Weights of a small mixture-of-experts language model, trained from scratch on English Wikipedia: width 512, 89.8M parameters.
Below are experts of layer 5 (counted from 0) of a mixture-of-experts language model. Rows are named router (the router's row for the expert), down (a neuron's output weights, with its number) and show model dimensions 384-511. Each number is 128 + 24 x the weight over its row's rms, rounded and kept within 0 to 255. Numbers have three digits each.
After each expert's rows: "raises" lists some tokens whose logits its average output raises strongly, later layers aside; "comes before" lists some tokens at least twice as common just after its tokens as in all text. This comes from a sample of Wikipedia text that the model never trained on. Tokens count by the router's weight.

# expert 10
router:118091118107129102126121108112155053128106109143141142139118135128083168163162109093140106152132115139104155146159128150118158120106108109132112122099118123168128141073114104149140102156159169120110100158159149123110100147150084077097124164101109140184114117170135151146079081166115124148128102163098145119094116106116134161153133161089131110124160169157082110145145124158116148113113
down0:102137094161122096140150147087117110108121157168113165128134142118184154123124144106098170181102156145117117100106094161135124104106076127141150141126120127173116140145107088146124133135155145147104131128158049128060116101122134098109155149123144123138168153153133120102145116142149139097122161131079115122117154110156110114137156131117121140098116144104139124120148156127135111158127
down1:098127152102117134160136136091121151118145099153110165127143152134167140152118113160130137145153099116133116135154115169155118135138130118117127164106108118110113150106108177047135142135114160131089119147141190117137127151136060117152093129144161122107097124131140112137111114104107133147145141112131105149100132141117095144129134127121148148132132125142138145133111143122112096138094
down2:121166120133141112095162152103164118109072121118089139140128148105123158117126096144120150094098155140128142133139135157116116127114108127133136145104110135189153142135155151162122155135146098115139134147162135135100155129178134091130089150140117139102097129153119104141175156121167117116134075130134114114047082129149111147131138157111121165113122199131169133139142105178104139101179
down3:115126117149133128119124126152160164148132121107110086133104185128130169124101128113053114092123125120166106172144112155137167143128156129137139143101172170093118138134126152152142173171108165124119167112097121141132130120110126118071120124144127127133124126172128187145169124143138103140135106105133121142087093104106090156136123126150121184119154130130116124114109151124079136128156
down4:100128138144110139144151146097113102169125135163140088186110095142129130103138079107151136096167118121173127146116174127198148122088165167137101068144133120154122158096124121159099105137112131117098151123134139070158118135190152106166105173125153118132112134137145130179135126119141140150114136153091150155149139124100122153097105145117090125125124114147069127117150082161123132100124
down5:134140128115122140139126156140155143100113118105098127132092138099117124136099111131077136089134157116108131160086114146097150139113069147142136081160133112111127109145130095089122067119119136157075129108092105110130121096175125152115147109160101094149102100152111143109160134178117121078128135092135140154097163146082157153115122105129114136112182120110164158136128183107157136107115
down6:150158103091137137109140152123118158147102137148122155117168079106149127106114131145116124095117147176108107132148115129139140060133119161087105142126130150148097128095133130181111124181078082140109123104121088125092121144112118131136134138200114129115118115114124152115158138149134121099092144128107133113138128138118084151168138148176104115100116129190136077137130094149149105124089
down7:093088120104124124128116121148144123121135116129086101121151098126117199144137166105084130096105116116103165142076114113072127109148154171110163120147124156101184156119082139117136114110134131154123138129130089120131160109096147131108126106138103087111163152104119142096127134151142104083130135120140157090126153145112147130135131133169166176119151115138083111145103146125068144151145
down8:087144150150122146125122119087115150124129124098070126136105143159153093160139111095160132131124105145163123121151113142096155144172092079095144152158128121119120133119093142111134119129128140115134160102159151077166113095149123087138153137095099114124132159187124095166129155164141118126118118119121137129144110116137107124150143115199149131122134172126139143137123151139115097142145
down9:145089122173105095133108133111114156146145099123114093172178147113111118134095110109150123123116136121141083075152143142136133122116138133143156121146097076143176120123090122133145137107115167085155149157105123146121157140141121122132122128181131180131133115094139134110113122137133107096144133126128154098137096111118159130094134131122157102114098093113155095127162123150123144157122
raises: "In", "After", "During", "The", "According", "==="
comes before: "-", "==", "===", "The", "|", "In"

# expert 25
router:121154099073131118122132135143113133128133142146126097117110130126149126131118147149148118118140092103188130113119152137169089144130135109135133152089131140144104124121134174133115121126089132145117110123125144130138087164119142123098179084140092136108125110097096134138136125125121126101162152134106100147123125148158159100146132100118134103135121098136142111107120124118152087166096
down0:119106143135156117112135102166138106126152137152117139135144124135109108123168108125124126175079129107168120135140143096147087176157110189148096092099123106125122112161124116118146100114116148120124126122141108153114139134114075095091095105123140151116118160113129151076145104150088119115105105121111115140100110120145169110166129120130034113171114130119139154132131141107143154131107
down1:130148143093127168137098105131164120087117143165143143146097099161089148152132119129096125106130127125130107151143173146139098124133096139094147101123129141141116122161185129113116121157126111141145123058142128166133147147108131122155172142137104101100117119155128119155129137106142130140129107151104086115096126166114128120155078083090141118152135186107161123168098133142127127118113
down2:151132120131172109162088139170119118156106152148143147095096131148097136102169130133101118114134101119099131131149104140167137135125140125135107175118047148136130131137126150125133103156126136115129130090130104150140102116080091127077145108161092117130134139119106163132106161157179136107106115089128142117130104155117119153150123126121122124184095171077118127096120161148066127100140
down3:151138119105123103115159114145145150117110133110135115167129103106071116117137123144118138103098165101123159152102139110103072117169108153070139136139179142172150149112145139080103137142120106111131143120113131124099116129121106135119119135154132069083109148135125100144114133110127165136186164153056135133122195142139120142082116119124113107144167136112144132093107120140104171085164
down4:183132120111090114157091148150107109130149085148127144133107100196154127091133133137135171122148078168132111098115122114176139077089088120136124146115079131134214083080119113120116145117123164128116113150137104184131121142146124092193133091086112152126147133158112121093130152121123105125080166110155129153164131108126129160134119113144160144110090146120157160144130138124129159160164
down5:118141127144121154126106137096133124144134090128103113087113134154133142084111153136135121119107133144136133162142134154076134113147140111140142078138148153145143145079105153221143130141137121146145088153136124189164143131114156159103109177127158148189166158131114135132120124105114170107113153136147151130153106107158098135130140120115134189149144126138113141120124150133156132155119
down6:149118150126161097124078110109149105136112095160113136137117126163159158145108118139105100165177120085121135125092141145103130132127142135085160121143120111106123112140123176062121130113118141109117137114128109153098144089167080111117134124128122132126159146133120159133115118139159139130122125114118116186089151124131096127138126144196152129107116170091119147111122150139138095112126
down7:172080164103129113152114144126147188121117120130117084143111118153101157161144125138088111138102148159131135178141149110116127154104142145126134156130116122167090153129137164173154121170124114120101125121136159138164119121132115143186154131152130151129160156126126134140136113140135127110147125100121140148119113107152166126115120094089110143139102136100138128122068162147142089127144
down8:174097143122137149126137092128119127138145145114109117151090084121135089121163096129141171139090129135134122161171134174147149145070151143114117098109136131151095134139141115158119132127114121083137144119177125130147177161153093139126121134128145151128128138146140089137125083135087115123128129130120102099153138075141105163118111126071106092152105166118113137161179098097114108100136
down9:092094092097122109128124088169094180112138130124130097128124069116094099126089104105132121110118131127111131158128143130180112159127134152159149086137155113178152122157149155128119151156141150150140137139113117141094130114135122108093122099114164159109147121071152110131143113117101113124117112117126132127157112147118113154145147093160154138146090112138124093145128140145099164126125
raises: " by", " during", " after", " while", " before", " from"
comes before: " by", " in", " to", " on", " as", " for"

# expert 28
router:166122107135087120084140127141148164140147105154113145083191149132143159163099127109126109177137097128120141123113102102151126129113106154116125136097109159116113162108110120138121155099144144130134091138137159135117124129149120152130162145126114115155124139153156093137159115069117146168116128149140143106118131139177133146101099138094131109103149130146162094092129140148069124106111
down0:150131139143127157112120079146151145116105139170106118098130151145153106123163130121171139114088147168159136168116102136096105163085126113128138115140141133129144133115129118211136169221132150090134145161093090152153151132084079106152087133136167110101141127140086125142128158119114156151139102078146122079112110107097115142122129152125127150137113105156142158111137140130159113136154
down1:108131141130131083142140111138163141135100121099145148150104132129095131168119143132152161165130097109109136109147111133115133142122148142134137086163148151133133106124117142056118105130103120130101104098138149121106101150122139122146136106108158135132160074123120166115100126146120112121113140108140111139118107160092121124112128155149143151157155121097087136135113108152174113161127
down2:112141067124115124129136128134159153129131105137154142110142100135148118173118111123130110147191077096103133137160116126117072105129182096173147165122099132163128129115147125188137154159096120141123148146089135089134101099127094116153161104134118113136124132098150123147122178106125070076122128107152121127148189136114081101170167121081154107096176099166128125088143129092103144136133
down3:154117139160119150148109118126184133127127154112118145125130102136108158138134113070145189119153101109138116145114118137137113162097112122146141164132116114093139067142139114131143117143112093140110108099110138122151124147144143131113129140113123072175141114156139114114105147088084163103151138101140092113125099160105099138133096111169126142103155140139114112150131142130102091130130
down4:093134120089108161158126121143136116130096113116125124133142139099130143129150117160136123140096159141113105115139158138129147144125158143139114082150138135135122129159114152120072129117139101183153089098166116134140147154110153069126071103111157103134150140113142101123167081104162104171155116117155089109130162097083111126161105122113138084123092172185161132110096135105129106100163
down5:084126124121153169131123158080146104088118111103134087128170115133139068093104131124135189142114155131036123154116128129083135140111152072142085094171198142121105160158094150148117161180117146166134108141134133140090113074142123090111120102134084169136125146138088152163133131131155150135130154109136132106119128164088151101096119129138131118078136102110131133120114151110124129104136
down6:118137111131129133153120142133122121130134138132170113135150164174107138127150128126144143147119102099135069148134169135154133124109145154133194171117144120096137145173122115118129136160111126081149162138126143133141168120137122104093090098086139164161138143134123079124110099103120132091079119157131141111120089119111128134137110135107142087122104152139117149153129134115102136130116
down7:104139126114186094133175127150139096110137138132131127110099136206152110116132145120110126163153124139126119159129158138129129167113157116125146115126104080181130133121124097117096132125103143134129101127097139112119128157104157112130130096166121128157111125096149119111150145106138127151114102131143152169118110113126078124122112181171089121137158161107149104149111098124129108128127
down8:125085149128140182098102143121133161084165115161141132175105140180142114140134105120106132119138168121126133094090132127160118108145133141110119114137153088135141129184095151173108125160142117132117112157082123162107130153095123122078116143099114154104163138124115114172110123082128162112131142154105117179079115104152118135168120109104142147153074127122133156137086123121081125099103
down9:151141127172100109116151085144164169128113155116154124122133110112113100144146147102115136111141124141132156141120137134126206117142140103097133120119111096180133115141150155102152153141136087117101119143118121152180127132109148121123168108121154129149157098123124169133086163153039103094103073118098134100121133113118142176162072155156134145138159150099115135170127096129177119127110
raises: "192", "202", "201", "191", "198", "193"
comes before: "201", "200", "202", "1", "199", "2"

# expert 4
router:148167085089142111162137116111130089082106145132165062116148113106127131098142089115114127115124120107117085139145131168125132110079108153105145123142144136122110113151150097151123109133128118128110075109128140109143108099135132098150124166115126130111061094115111110142107129139163170100132138118194147155101140147108109092127161103161124081106144139142126119090166129131099083138122
down0:120150090136075122118150141130139146111139149130093196062099121145127099118151081133110103139180166115116146077144122130089131125080101132131115137119113157128153152092101118128130132129140134157162078131132101110108102136119134111130114134156114131165089143179122184114147156123134160172127169093189096145111105135101151157133130127105144076149146141141148153123120122133114083148113
down1:125161140155112164189164152099116169118141103116129094143125110115109135129113115145128162182107110192105105149148147142101147132129129164138180109104159114135157147088108106072139125105141082131111193108072113158155124143113160151143149166147128156121139110136191152139146105144152109123131130143145114156095099143119106120137129110156080102134135121110144155142116081162169130132150
down2:134155148110106136096139109126123136099153119123094153120134109084134091111142116147100149157121145114159151143114116141140145135140134098088123139091143151102133138117174135148105115119168108150105082126177130125117139132123148118145129133103082111144124134123089108120142146144106127105138104135153112129106082088129148185118131127136160120149140115135158141097129161129168108107128
down3:131120124092129132145123136143146121158134130100132117090080155114141119121113086126113098109140144137125096119086151132156097113152182139128111097143095135184142110145084136137151116160127124125141117123107123097133143129113120107111132132112152133096185127109089114140121163068171146086101134173084139137120152160128123106131099146106179143117121156135136182108127109147129131094118
down4:161112104098108129110096157155142110094139147141088105099138115121153093120143127096120149128152132124191092097132123148094138127143084126123134120129104150156135143150170130151139125103121111168111144126139093162119118121124110118097150137167113140161120095130138125109069133056135150135100132127112115120102141142113134122149139176136128156156123104140139148113132089102146149096130
down5:145156126128174149129107153159095054169088134128093113136170107099147140137137144165090163166156123121152139150124128126115129169130098134138105157060135138123107171181127109104107114142130105124170104123099113092169127117111177134129131158139127130133130111106080122127136198124133113137125143045141161099153086114150155124132133155137086170113085104134105143139134100122104183155136
down6:144129164105136128122074085177119143165118115097151106128110125121129136088126113136112099167154105134114123130083129148117101168144133154100120082145107137152115090148116113129113147121141199130083115161139107156152110116102133142121133132140134148137105106117136159116082176132134162140127105101111137117144111130129145144107142108143134161073142112112123143113093143115094154106104
down7:124138112120130111129085139135134104175140126169124171152071111130150134121102111116120109072095144135105175108131121166140117161149116099129144147135137144122112138124144133140152119129113133156096127162195095094120100187151084108148148090115110130103093133121127095113121120123169157136101154117123123115109134100145159118118160160125134139157133132168150175117132153147130153155145
down8:105089125096145133140105099122145142174096116137125077154125118188113124129120174156117109118127144159102172146089086157110119127135167146124129089096124136139110116132155126127122159121125127151144102127132125092180147104126116099108124137134085102163162167140109122162146128117139129140103106109135125127167150119126188147098139146124130101141115070143117104121099146143079118102162
down9:141153143166110114094111119112106132130118133121094118152128150122118119104132127125125143168128147186118092162153126109162101143135150113146128142126138131121097136135151101090102143097183099163117133120077075123140104131117153150125139151137099130103173114146142166122158128084099097126102145139128169103136113157118095116125112131138090122096083166140137152126132095149181116110105
raises: "rd", "rib", "nd", "ened", "60", "52"
comes before: " |", "–", ".", ",", ";", ")\n"

# expert 33
router:150109149156112096135157155178143104172124139153136152091160105184165102132154128152121101122130152110123149140102114114118101111145153123117135138099156107097093143141130143141122162115109145145152146099148100128164065087163096077155107112094090134123100116165164104091122116121146121112089131124116147110113167106128118118137158143121146170154154102098118141136122140077124139144145
down0:074098119126133127101126119139124101104121121152118109148116122115109151102134142099142126099140126087123160111134160117122170150144133139161105132117114103146099138135173154082091119132159145153124168098135140122111128141116142148127172124101112160107122155157131174134143147114129157139068137190120088148176133128116148106122101145136135156152086156111114153113096142151104141108158
down1:132078157112122081151126092102133098171110127110129126126156147133152099093138100100105093135132144149133112134101121152147119125079130114095148147144123126145182104114116125112121079086103128166148167107092105111107125105131155132142146139108114143155139134140142147088113145119093173136104132142149134126149151153098122136164094092163105144134122127148126095109108122075103137127167
down2:128116136149137092144189102132134125140096110105127128119114150089123175115090169128134074124138124128184144097134145120131132138163089148127117153106105120173115138168154155081124105106165083132096139149134134159129147127166129135120128157095130099109117085120149106176093153147112120116115123168132161134170136103103125134134110130105156146169070121093148092168125138117095112084125
down3:119130143090113141105116139097082102130132123158143136132137158151117098127115120142148171139092132127129125099134132142189131086122100148116104125132137118116094157128127126072144086100153102134110101105131136103135130143117146111092132112167150147125165136112171117136154095125158182126175103108119099159104103069117102134164150137130136110110119123156157141133133162105189113129097
down4:091147093136088163057145117113127079129143104098145160148134124145111127112085147146128152096089096135114139169150133139094131108099122157118155081115150098138118118136127121151100134142121134144123114106145116144165126111128134153134126147135099140096109091106108111164140129065113130119130156135162103171142111153138134122131131133128143113122158106118141113139100106144171128124131
down5:134101128137095166140153090118156132104069111110137166130136119168113127072108163117104086116117129178131126152123140129149142109132160095145113131127128132179148112113148139129103137166145135114097156164108127105165122157177143127151119158111113128138100089128123151130125169088163111143108076161175133144134070120150110134173087077132144147102090166144139123135133156123107111091127
down6:143086119154140143137132152150143132130121099141121123153108127115124128098129132136112102138097155168129139125100165153110158164144095133110098094098152143158112123129149061160124151149082155150109150153171104104150098144095113119115141108141103084143117144135155135071156138079139128134116136156153128153083128107140060140089164125121143165106102117160171174155114142125112097101151
down7:139175151095141103155127144124120132119113117141098123138138104138146124179126123144144128133104128115158128133115109111146127155127087085143152152161170091092118191145100116135149150118154121130139092140130109146138129091093091114124130132095117121159165167152145114104152097108108113121130157107169059171173122118127115138126116118122123104084148118155151102151132122152148110102123
down8:142090163148136091122141087159117132124118124175102124155159123162099142115158163149160108130127094153121101124159112082123135174140123125110135134131095129125131160180123130235168115195154136129133097118152129145163134120172135109122111131141173148054133095149122109132092134124170146138102136179140157132108096147117109107141082134120129116090115144127151151137114119148122168120138
down9:149119148134118113161163150111115129170112111103114132109118095136148143119157123109082135080149130138132146154091152144110111135113102142145151131129090131097167121128159144192162097179104121150113121124134117052150124161120092135115120161142104162145132130126154114072112106091121132111130139096087161124151155133139107168159152136089143128129127103122152113130148167132173092110119
raises: "°E", "0", "3", "5", "4", "6"
comes before: "0", "5", "4", "3", "2", "6"

# expert 32
router:121108131126105132079152133131119162162142161166150113107107081159115126156126130129114141105106177125114106093101083123168185160135128123174113100149122118124189116132110156132116120103109149129131078083114109115148134144129130115133101145103099137103132143117147129090154165107184099094140137131115122176135098123147167142118135143174148121142128084097173141110141135142123177133142
down0:131129132154114140146084121110075144175110118138110148119113153134108092109132147120165154139157078091103160147107123074174135151119139129114145126146116156123145152142133133130136114113139116141171120076109078134108087075120149115128093145119152110121114152115109180144128178115125136163095100132129135126092151102142173120114150125138127124112158079103119119118087119116103145101105
down1:141073083062134135131130121119152136119139129133102139125162098095092130183169134127137130147126161151113117111145122159128128144170127170082098134108154147142114165117155124119128162109160138144132089121100121147124136144130148107162139133143118123112134128149154152124120148140105164120152104157131165127154124156152129140115108109120132101129159128088115140122081124126110182118159
down2:119113176102120122059150136061152138121129135097125100086112142167152119130118179129168175149188109116106144127143153105104138148120145123091124126103093157116133195107121137198114088167137147118131086125114112118098113160112144134112111113119171143144115126116122186150106138135133174165118062140158129137160129113107093157129126105164123141112143149101172161117118136167131143125130
down3:153134108128087098159082148162108134118173123110167078156172116147149138149128142146141110146120140138110109135132099152152166113065144096118071122147107134157146113117138115137161106110127142127174131186133124136160039171123099139089135133112128152136102161187100117144117139188111160148138109133155117114087098095111147147140132156160157112132117119117134123137112121107117107137131
down4:150144121161114156131122114083145137118107146159095106077140093158133115107072157143145106136094142117141118116072150171110096179124095186104097112113133158113118098161189099073113139131138123163128150151124141148145121094161102115086116141110128143154131134127127161096145152145129108133135169124140114124117108160169119139123137166163157128086133152134137112133141150123133128143135
down5:128106109107134123122121103148107134106166128137146146110161108135130139119161114091154148090139114115128117143058118098160116129095110142136121177101179153134092152140123091086129135159110114152125090141157120100154114090138167066088101112187166062117128104132129158165103130174130110139143176120124114126090074130131135109106151119140148105089099136118150122118135131115147121130131
down6:100172130109138116152171127106109134176137146104127152136169107100111103090111172087162141120147101107147108118117121118192142151150123146143160115120115136113134110125116094199139100185142133134130124141133110113097092166133094115112132118134147150114131114133118124153110152169115129144165116173169144106128143130134108162137118105124152091136130130108141088143098130129143080152098
down7:107138141143083126135144132125115083147125138152148121119136111156121106132148146134140133117123114132137105147091069162167121126117179110119078130125099160172120104147135110086130101113147134127121069103042084101156129129159138142134180145160132086138184128124128158123110144105112118153109115114139151139132130138109105143178167131172129122140140116126150138148130122121097164080134
down8:166120153149119133102140129107135144090103169103163094137130113118109128120148101119134108167100131117158119065120122101138127081150107162141140152148158129138146122115128098072114149156139118121121100128119113162135129122128132118144163157099153108069110110095135163123156151133148146119142113162159133120162104110149128122092114104120116128105143164098162164148117142126159116184133
down9:114107138131117093132138176136138159084115142097116107124114108185115111168132119180170137137085107118092117115081076101137092105152103145154119143139121148146143078103107127094112148139150122140121125060139144126126135120140143118135083144098131153106109101172124113080124116132146119097171105122129103155106074170125164168135117166121160134108120128150098138112158131114101114148152
raises: "\n", ";", "\n\n", ",", " by"
comes before: " of", " in", ",", " to", ".", " was"

# expert 52
router:079112125129137114128140150101145133147165133129159120144153156128143139159135136086117122152122128128162117135116142132086112087124128122122115096136128081148139110110144120125183125109118139144155124144095136114110129140175128142138096136125173111136148094146141123128140102111145168101139118143152113149124174136132144094122130160127079103094111112156102151115131160180105143157162
down0:138150129127133142126105117145128128123134125080122162165117154134100132101089113128150093142097089106104147123118154149107123148134077094127133132138081135125126182118139057086156115097109166142129164125140104109161163093107078191159101104133154146153106126116128190131127145132105131123120156120151093144131081087122127131106144150121141135157122120111101113173111129136152101148109
down1:090136151153110118104094143122119145121161167126100116105147139110154176136168153139162148161105135157108152109148097131096137128137114133118148126151174113126108135140122070177140145163179153164134139160082125127127087167198139124135183115113106121090152106110152112136124138117097111123118155125142121070124196159178130081124134106173123127128109128144143132087134145110154164172153
down2:092116125101132121136122158149163103121133160095154100119113116133114110101127110130135132137155133139143095101175134151134114126140141114104129124116163110145118135140151129100136150147100119132145141105154140108126115117107137159125107125143137138120133129128117127103135141131112129160144147116136103133115082137101097126111160095153088105138147105155139140119108122154103126130137
down3:102094151095126182139156162119122156095116195096113085139131079143107127111145101123104127141097112128158098144161136159116155119088094136157165131152129128094113130122095082118140150106105168157127104107148115146111115119121145165161148127132118148135109133151115138108108127168112164126175184077155103121120122110112124118137141122146094118146087094155111141123141104103093165101116
down4:116139158123060156101120123139169172167146123082132119129122142117139164140092176125138155130117135140126144094110160145139190163146140122146171158127143109129115169133171104121139124090128129146142170118115137102119128122142155137147159106133121133148153096147118106133149109143156161103093130147132131131155102110089140170102120108151146123110170167126127164207108089132125125133140
down5:162128103139111132108126134129152089090161130149110130162132152094155103132102179178093123133120130122148119128146114131145099134104131109136118133155152118153096150136133144075088099119105150147105133119130168141150101116089126081124151111091122149099142122113117129148118112156103154135118125151119096113151128125125148129127134129113179115133119099104113157122153120097139106134108
down6:077155139113136140111151103165103141155095134086110149123140159102127154111104130110129145132138147121108171133123094096141109099138147154138127099129136103123085088066085119128128122076133121181126122113140110112110117135135097138115124082133112134100159123161143109113164137127128095139067152140140156134139118117104137122133140156118108144135131111164103132106142119156103139147124
down7:151111111135142141161109132126123132096109122190113116125119150089124153117122112109143124116111134142151159126117082146120132132113121123111110143084140140136094060128141104139127079140106112063120128155142128152064148129132109103099107115115091116138124131099114120124124075115138112157115105130136113069154158148122134098083130162126136109089139091172127145087149101102127139180111
down8:138094125141130125154122130087157088144164145115139138145100111141142143102105166136144119115146071153135150103124097086150166110131165119121130152132155138129154134125118140053085158111114147115126102119158143124150131088115108108144079113153078135108178134147083081129128109063165164113165156096125109108188114123165153171102150140146142130131116156148129147097127133128142103124134
down9:129132106115099173131107108165068155119127096156130145091115120131138120098161147139115123130145125100139148126169098125166095104127132100122137141165158178153125131105098170168127116129146144164143124092107145148130142150155133161102155090153121143154114134095140146116166154154164124159161162106145104137134117154090115146195104123140123139136131118106115107111133120150130130137191
raises: " the", " \"", " what", "eth"
comes before: "1", "0", " the", "2", "3", "4"

# expert 36
router:103170107148124127152138141136157126109084140190103168147131130138108129152061164134115148105124110089135151119140074122139159119145124140153115175151133084126148182108086141106132109135091080138104110140111169153143106091092156144100119107146089112143117085106132187174147093156114136158144146124146091125141118124143149132066095090149141116130129132122124098162160119109168143114101
down0:120117107122113151083151165120135145094137158157135082096100127170122162151126108161134110188153137144121095128191159140172087124112129084107113100147139085161147108179178134129171100165208132120109109118105116121133156202126124121145157163116130134122126081090127140143144076129124123142138128116112141179117156145183078145123148152125105126089096132115149168098097107140123114064106
down1:141158145109125089124111133155124129113109118145097133111156156135126114181128145149109126131099129136163137126107135088171105152157144110145127134153153099152114150127119108152150083150118187091087150128204113134132128126130149107086067138112110157080134146098067122114106152154127143148140159112145129103157177127130113101144133152154120122115127097111078101168135185158103144116131
down2:145102136116141124168140143132132135146137108166116145176098135126120096113135139104123154109085093131124162134120094205116107155108175135117114160118132126156145115126118157169157095161151120109146129123138159152118137167139109131099144095129128075125146151175140120105137104160118153155122123108104098117114166111135116113151138107106094137160118111139188127126140116121109171100152
down3:136152140122129126136151111143103120135111097129124120114079123090100113163108148120151177146161097141148145130132096111159112123137150112166092134152104107144137095093131100173114107176082103135136136128130096091104126151127097127153127149137139122113123115082126167144111120107111109133080102133143104145115126117153182135103104172135135100129134129124081130136110104123135113128126
down4:146093129122117121099104104125118101111137147138073095116140144128141137143139092161126145125159133122112086165145141143159138033150105138112131131079127084099122093115111132170145115192091165101146111098137155120126161118159163101142118175146181115127141110115128123153148116140138135134184132116141160149109131134112140101161155159131126123159075134097129096140091102150140126125153
down5:118161104141135098149159110111180128120093152156104084153132185106111126133135152133128155130126126117127131131130138165124159168143132120153188129136104133137106119133140135080115108091091137107094117108145144142134128111145101152115131107103112097147106122123128115139119125146097117109100149166094117119105155133131109116160100117110124117122139147100115084144111094110056127106144
down6:135127132101144089112125104093083150097104117095143094148108057126153148148155128124100137119100155161131086118132106078145123137099114139139145094109143113137094084128170137139119129157125105107109125150133141125109145090111098139116102128139145149132153103158138116143153101090132110106103106151085118137190143089133139083116117095106096137136102163147139118159120085148106073114116
down7:113120118146140140088091115113128096106099131126111120154094176084112133120095117126111091126110121106153125143112118149135129089083092150173102103122111140092164124156145128185123088168133123137133154096128113108085119117135129149086108157129127176129074142126139176162142138157160154158134137129137132132172142144108113163139134130118146136119157138145107138088088173149152161137153
down8:165114125123115128153107104111160104199158109129164138131152125117126135121118111162125106192102166142109117152159154123138131114128139154132149105103116132096076158171131154185126144077075143136150133143134174105111140137149097102172098118123136164110106106137120085135111122160139116098104159120129128119156137146105163097118099122125110138120136114088116136106102148124142107118161
down9:161134076153086154139119122099161156136130156124132147119133105134108125142089086130113128080125096157118144125105126097154116168151142115098123111176141119114126130139145170126125137152122113115138134195097109135117128134074175114122128135068122125137145121144135075114114116134171159156154118071187136171130132110134093153116155138132156133121120108113131141138076146091143111064126
raises: " the", " ", " of"
comes before: " |", " the", " that", ":", " \"", " |\n"

# expert 75
router:130077146146098130103106119105112142118147120092131110168104110161107103152147130169067098114146135139124164122153132110118109095167129087140112153125116147148149117173105175058132113140150118092156142118102157108120134184094139188125097132125137138145144122097170170138145158139126129143130113141140125140173168140138106187107052131073135118126078129077145156126129170114129173086172
down0:104145132102167152101135143097148156139115112107108175098081119176175159130134122149146114143113103150107114148097124125121153111115102115146152108133102079146124077157174117141140170127115118098137095106107152141109140149154086121158128104153145131133125071117134134102128154118143103141090129134082126164131104145148158113195116147131121162112145148126130112127161099122119118153119
down1:124096130173112123118101165126126131103091140138163151131129177104130103141145131108142142156136148136105119154113112185151097111126141109177152115105164124176143145102173108103108143111142114115133156128089116122101114102098083167154139135153137118104136127141142115128154111123149129126199117147085104139145081179075167148141114108148112096114143137141076095144124157172129151099179
down2:086078136141151095115109111103130128107154156121135109170160104145161093105095102144129118140124161142088164138102095132129179124115129129136103126112131129156132153104089108114113170076094127144151137123092123108139108129140147136134113137114127111115140177130142137132163140116109122119139099168080149096150157126156089123170108142146080158124124086094154129122114124122080151110125
down3:102091120156155107148122165092103100170119125171108135132091120116147098085115122106074119183127141134135078120116148142106135091141115107132119139176126100159160111125130156111097131105125102163131139146121139190113135131114174162122131141167152139133170163138154120124153088121172081156174167142134159105161102109146137105105133112112123162136137116140151109142121144103172126133133
down4:133114117146148154092123152101061123116135128109112188144114136177175110101117135154141110144106107182134148125135140136166129105107105160133109135116141151157125122146156124150085143124142097116131163099101114163095119123111175102132129170116113164102106129150123156104145127130118099126165151099125116113121096136098105098118147131130153106117127080109127134138142121124169139114119
down5:121112113134094186136157165122112169154115169097128115138129143129128127112119118067101133113078180113124146148105076147116163118141115140113108125147128153113160147119110120124137146134114143142129082105158139125107105110154124091039139112144109074109113134122110160104174142089126118103113104107119170078169152114198114084090124139125151132102153093126111141169135093114138144100081
down6:100133143150129125131125164166122127091124118102132102147122116098139130189128133106151139095127108123167155150125160183110132111135128065095146095114176111114154182068160137096126124118174128120152127152142147134095112171131121116149137120118113079186068161094153142089130152103177121118086124113107167123117118124135129122157123142149148131116161058123076143074060120106137128126131
down7:090115113133111099132133163123110108095139139130129170155118099173089179136186101098119089085172139095195104130155137128134120096181131094158116155138104171148129119153140127142141117141151104115155157130143119164150158154150095132128121115120165155139117073114177091125163143166106118128161136107120157162114133106108108134094095088123096164142092135127153159118145147157116127146183
down8:154136158138162141101135111145120094135131101113149125116142103153115138118134114128140171094161121146140146127095136156142118116160121168111139165133163136181126124122152147182117094116127122092124144118113144141124136162061145090113153134151120124147165148105119133115154151125074154121106124116108129114075147114156107140140126108158170123142115135097114150142142110115095111107107
down9:125114108100081109150111117150141162155166140095061125133119112111095145152139095118129095125117172130131126146150078153118151093143105155128133135106125107090147082128158119183128055189145097126120150098142148124129147101130152099110138121137128117115146113106140155141124143103108111157126121079156117144147124157120161111135080105103108158138135133103129112161151136118166139096161
raises: ".", ",", " (", ".\n\n"
comes before: ",", " of", ".", " and", " in", "\n"